config.yaml
d_expert: 64
d_shared_expert: 128
activation: "swiglu"
normalize_top_k: false
n_head: 2
positions: "rope"
qk_norm: true
attn_scale: 0.125
init: "normal"
init_std_down: 0.0063
decay_fraction: 0.81
final_lr_fraction: 0.1
doc_mask: true
Below are experts of layer 4 (counted from 0) of a mixture-of-experts language model. Rows are named router (the router's row for the expert), gate (a neuron's input weights, with its number), up (a neuron's input weights, with its number) and show model dimensions 0-127. Each number is 128 + 24 x the weight over its row's rms, rounded and kept within 0 to 255. Numbers have three digits each.
After each expert's rows: a language model's description of what the expert responds to; "gets" lists some tokens that make up at least twice as much of what it gets as of all text. This comes from a sample of Wikipedia text that the model never trained on. Tokens count by the router's weight.

# expert 8
router:123103138123115075184136133099137195120105137102143127148192165133151090080118155132124098122148152087113125163146128148144135162154126143123144132107084143126126138143121122096118137173099113135090158142121105136144168151117132135138145120150107104094138160127117123090094110122118171106151159125133100159153098145136120143125129132101135132133107119163092145104131087189103133151101
gate1:119090136140086110137141130136124093079138098101104146151141122114111153129124164134124162126119128149189120197098078115116164119135130136113133128137123117156130153141136176136129122147117136096082134096123074080112101141145175092115112107123151128118072108124141129139097094146111121120092136143124141132130150107150150134132197120098174078125105126113143128103119131122108150118118
up1:165130127110125128132116086104101104115134120165131141151141101153145114095082140141131117122129140171119157129137088136115145151156130104119095091156136108173126140160129092169124160133148161167152113156147146174136111127175079180152079138124133115162115142084138141153154155130144112122110172136114108123144125141092128141169170128152122117123107126152130141106184122148181117137144
Description: Mid-word fragments. Short word pieces right after a first letter or fragment, such as h-or-izontal, h-ip-hop, Cl-im-ax, plus words like main, lead, guitar.
gets: "or", "ig", "ing", "ar", "ro", "ir"

# expert 15
router:127137155111134092104161116127115165122158160149103132111142145112108086146156141115104139111124119146113121095087128136170137146149144138131147140089135084129151110134123141177081163107134112118136175104119138094112069138144117157144140159146146120134161139163118124086097185092123118108106141150127123162147105165141158095094151112133102116135089125120061158151158114093135132137128
gate7:145175118119133114125088095150116140140157138099133124126135126121186123085119140158123138157151158107120135094148129132152131167152124149109165090099117106109106122125127155129152133145135139138087113148100129113164162108091133164139083143088113110122094132089137109157170108167122158128116153151144165108111118120125179111066119183117107121088103135130127119138082158158139116149104
up7:164174163119122122146167153160089092154145102120140118107157130084156136146098123164136112116110112109120125173137130133153139096114149112151122144123140157089083161111134179097115118166154141097119115090152145128146120125152162111147123104099137124107163153149129169141113131117115146198127143132111158130128143167146127113145141135113146145084163134160130189133121132166103150110099
Description: Leading digits and re. The first digit of years and scores, mostly 1 or 2, as in 2008 and 2−1, plus re in the contraction You're and pieces like We, Se.
gets: "2", "1", "3", "4", "0", "re"

# expert 1
router:156163098081144107106147120120144137102140155118097173107147134138107094072127118130142093119151097141102118154129150143138105122123150161121132140122111124128103151118136136118125131090085117096122132140153135184131129116132108186082116158110135091151131120175167178133131081165078076148140134112165140165137099147135112122158139155160147142117143130144106169128140102130128109140160
gate7:141158131100149161131115138146120106136138113094127110103111134122157126069149134140100132115148119093094138121136114115134135204130152158125157091115115112082124138085161165137128140139107135147128124128148089128140154088123155165128095148099098110115085147089155117124181110158132159108094156131147144123093095136147182148089155175116106131101103134130126147119109143157169128121118
up7:145128190121150124130160157164112119115150101113131152123159095075177136113083138160152105106098127101101119175104131150108143118120125085132158145157141130112102145098167158111182118128166138115114098119139131118099122134130157085146144121111116121125145099133137125126132087163155150152112149118087147131153127133186125122138140156158168120112156154157136180134169120142098121130119
Description: Number and name continuations. Word pieces inside numbers, ordinals and names, mostly in tables and lists, such as 18 in 1818, th in Ampthill, st in Wiksten, and en dashes.
gets: "–", "th", "-", "8", "6", "7"

# expert 14
router:164168192155135088121127142128097179143155129133120111198117126056115094128126114110112097138126136152144148103147104149119121112120108141161106113112137131112178116096134162128137119129127141132130115145130109114197132135153134158126126157097127115104137115162112130105126141136106094145092159141162125154142143148111106143122096114113121159115149148147111130154130105092116115051102
gate0:144115197138158092127137122130112121142175118126115063155150116141106103131158164150170114156103143179133115144111137147109119141136118137116125090102160154087145152112169126135126125115153111136125083142159139135108132088121111110101141078110151098123156122127089112128118094148093141106116176124143119158102094102105133151108106169099176129126090140125123154151125111146157146135095
up0:097147147172150175130121130127099127133131150136113146083126149140081110125140142114136112114118128165112131086123095125140114154115165135116119129173155140118174146121161103119142142094083099067141090085164136118089131148117146104121132137117129126139129125117152110132106107158149122166106150143081176065107101159125128164111124178130132113144086091130142110126140127114134142075131
Description: Table cell separators. Spaced pipes and spaces between numbers in tables of sales, scores and statistics, also spaced colons and semicolons in lists.
gets: " | ", " ", ", ", "; ", ": ", " ("

# expert 11
router:129119131115097137149106080112201164096133150129119157155117125123178094096171121170106078135156139146081132161125150115138146139110114116151150097162156190137141159107104138130124134110122154130126159121148196127151130108159115135099125115107121129123146130175174143093145106102099124135099138118133105139139089149107119125163119157120114113124105129134175150138147139134098118133119
gate0:148134200115155100120105129158160100137145131107109071166143139150116112122128168159139116154121183168159112116134141153087078171127143104110143112104138147079132170095131170125134123138167115115131108127192149113134108100093134110109124090127165110138108127120124119142113125131085142113095161138112152160150065114124127127122125119133154128136103132115120152106119123152116139140115
up0:131133151181138122130120137130105112189122163130136136078137142106127143129138149083104139106076103177165139132092106152166109147113167118102135141159115117092172126109139109091094165156110090075121095124185145120107131151139150149121143127116120133140132109148171109119134121127118140175113137117104145095108117130134112101097107134149126152133116100130172166175113109144129130095122
Description: Mid-name vowel pieces. Short vowel-heavy pieces inside foreign or uncommon names and words, such as c in Maccabi, am in Mamiko, in in Pinerolo, a in Caquetá.
gets: "a", "i", " P", "at", "as", "y"

# expert 0
router:118109124160126104105130143095175139109122107142142123146106119099166095154133140132144156105136098176149115147111113114127122098135081118094132140161195118114108094105147117127133105151121139094137103120133147064141068113151169120128143170142098130172149116106170159083140110129144092107120139159169126141157137122124105142072146111113135156136170127142158127133130105143128101135109
gate6:083104091132154150153090083125133178147088115160124110104130154094110172102108111129150160138161108142109173135155115115137128167123110124110123173124119114139111072129131141181147152100141117111136119129133167088104117122143141142130150136129131113093117111113109149126118170118146150145119152179107073139080140147146103145133160114120100136163104117139118071102126128118114111159103
up6:095103137132109097103093120136094091093122094097115146129147160158151149148143168120133136111147137124137180127111141136150111152151131114129116130109099123084176105137161083107134098140088111096182106114137147151139138103168152171133099160128155106132103175141112129086120143140134118077123148131128092114111142107098112144191094111125107120126097119121150133142132114124117118185142
Description: Structural markup, function words. Line breaks, heading equals signs, list dashes, table pipes and prepositions like in, of in infobox, list and section-heading text.
gets: " |", " in", "-", " of", ":", "|"

# expert 7
router:120138114154141103138133092110130158163107137102160096147144103156120125099141176116139087123146165138183109147107088110110156121128147150076114104075181134116113160143117135144152120093093079112122109142127112124155106113128165128131121172147131134165133133122099137077160130122163113158143148129160121135129144157153144130155140121146128131163135144138155168186101109127178124141138
gate0:155149139146179097167124107137119110164164108106124062160138148165094116128143154115142146145128140155108134126151118151097143146131117097159140100098144119089152156117136146136143132136131126116125111091160119126116131101111138083095118104096143134146115105133111113127105128147122100117067155136082163142106097122140162127105133180110171114135092143115141175123096085144130187129109
up0:151132115164143155119119124121071114159086122138122122098111125107122121133169121122112120096098127157138127127115073132177106135103197154107131120159151111132181139160105099121160143091093111127133127119139118111092147140107148146124092146088133150151107116156159127126115095114141140126099146136076162115134112160126095148108151119143106137153128071133151139162095118138143163076148
Description: Sentence-ending punctuation. Periods ending sentences, plus commas, semicolons, ")." and ", but", often right before a paragraph break, as in "Helsingborgs IF." and "romantic one."
gets: ".", ",", ";", ").", "s.", ", and"

# expert 4
router:173133114142165089086124074063128135126105130145156139165149140161118124111107152150127144147128121157162127149137122134136141140151131141126128164083142125119170092094105165200108111144162111104120104123149086135112139137129134159137137133152122112144097118115106123074104149170136133126094150152162107134154128143120126100098140133085126086118094150152160108125094156147153136119127
gate1:133143161149146124117113145149102116072110113102112151152116106130140150111130127149123150096161118146197117163107071108143139127147149157158152169108125147130117172156143174136134137133132124130155088085103126100129138140149117121104116121134168093121092111098105115143093114164120107155064136141134115162151127138100162133144150141104132052125142139131133134097100112107098111146122
up1:150135098099108106121115096102116107101129142145121145118130131132148152124108094163132108129110135146156157110148091137133154147135117115102116090160131113166108168129133069182146118132129171138131120166126102161111114131156105190128132116142152117126142123120151146149138135121123138095160192170123138117138145135078134141150159092167128147092093137160109155135189099157173143119139
Description: Verbs and auxiliaries. Verbs, auxiliaries, adverbs and complementizers in running narrative prose, such as was, would, made, that, often, scored, discovers.
gets: " to", " was", " that", "ed", " were", " also"

# expert 13
router:108077134115145151114111117167143205106116117115142122166125122075151114101120128152174100138143118099162136139105131159157110137129129162117127109099087097133101080137125117100102168135134142064109108123099128156093110156149092174136113151170150124110122150145153139119123136112106121165118126122111100158154144140132156118144136173147099141121105112149119169147132103103135144158131
gate0:133141149130159098135121131140160096145163127124107050151132115166084113133155158154130116177136177167143121108140114134114091183168120125118135136064165123090096146110130153169133113110136118117130118132150130116117147086123111119124137070122147129116131084113146149146147129150110131122083135105144130121111091127158135150119129149115166140101091131127130191107102110124127156129122
up0:120161136146148138135126137124130117178100123112123139095117117130088129113130135140122117123108123147103144128088104133154080140117193126084107110103116096138162146130092141061144137083094099112164095105148130145119143144125149124117112119103102140143101096120145087091128124156149130155125144113103166137074108141149119133119131131165147139151071075095136144132105122096154173092118
Description: Consonant-cluster name pieces. Name-initial pieces with consonant clusters like Mar, Br, Pr, Gl, and inner consonant pieces such as r in Carr or Carrera and arr in O'Farril.
gets: "r", " M", " R", "al", "el", "l"

# expert 9
router:125134135148121120143130094122114176106111120098118090163116174098185061132142173121157123144128174147131130130141130156153132147109152136161141134105120139120138125155120128151101085076146126136111112122087092150114144148143152170152162099129147124147121107133098122078153106138111146131108156106201134180146139136117111136136116105146106079128132127129103154105129159130162144114117
gate1:128102142168124121134141122148124118114119096113082138159119126157117154090146134132140179132110114151175093133109063124151129132118107132121146157129131099148117174137109172140090136140125144132102130049101090082149119124122135112096107121114155137086093101123114133154090121180120128118075133154146158156123155127127144128138166172149145073145129144120116143106126114129119119155137
up1:149144102121107114124115072087099094122122130170138153119135132140136130095102113139129109100110132187146173093151107167122130131143153089105129111184110121181119170141130108177135130118133137131162111175141128138091138142160102172144113102153144099132107136110147125135141158112131117111136154149112126086148124158081129160127167099162134130119075136152136143131154131136138086101145
Description: Conjunction and capital initials. The conjunction and, alone or fused as "s, and" or ") and", plus other joining words like with, or, by, and single capital letters starting names, such as B, S, K.
gets: " and", " B", " S", " K", " G", " L"

# expert 6
router:128106146167139101146133141141115185141127125103098157104155129146156092121113143151136114145098132126198117162108158168128148108054140136148122131121131116130092098128116117134136097071151130170109145152184121129152130124111149151120111127113109123149110147127154105093076125146089149159096163116168083136112116095125098119101135155142131110165136117107120126080142135132115143127140
gate1:143128131145105113124121176140117083077096099084111163157130119156135164143157129151157172103127131135155086137098083104164147106118115137161107138124145110155123119137126174133095131134121124131119132102095114116104101118120141094124124109133174123129133131108096134148102085171127097138097171144123129151160123120119153088151145170109171069130145097104156151106095135126097144120106
up1:162129104144126128114096080104111100128123105148117157113119116148138141131138100136160121108140142145123140098135082150113137145133127082098115087123157114167131136137134094146154138118123139152129115185166123206119122119177077171136104138156149139149092135112158122143158150112135097116109185141138145141146145162118143135127154124151087125082120112155144148117176114168158116104150
Description: Determiners and possessives. Articles and possessive determiners before a noun, such as a, an, his, her, its, 's, often in biographies ("died at his home").
gets: "'s", " the", " a", " an", " his", " A"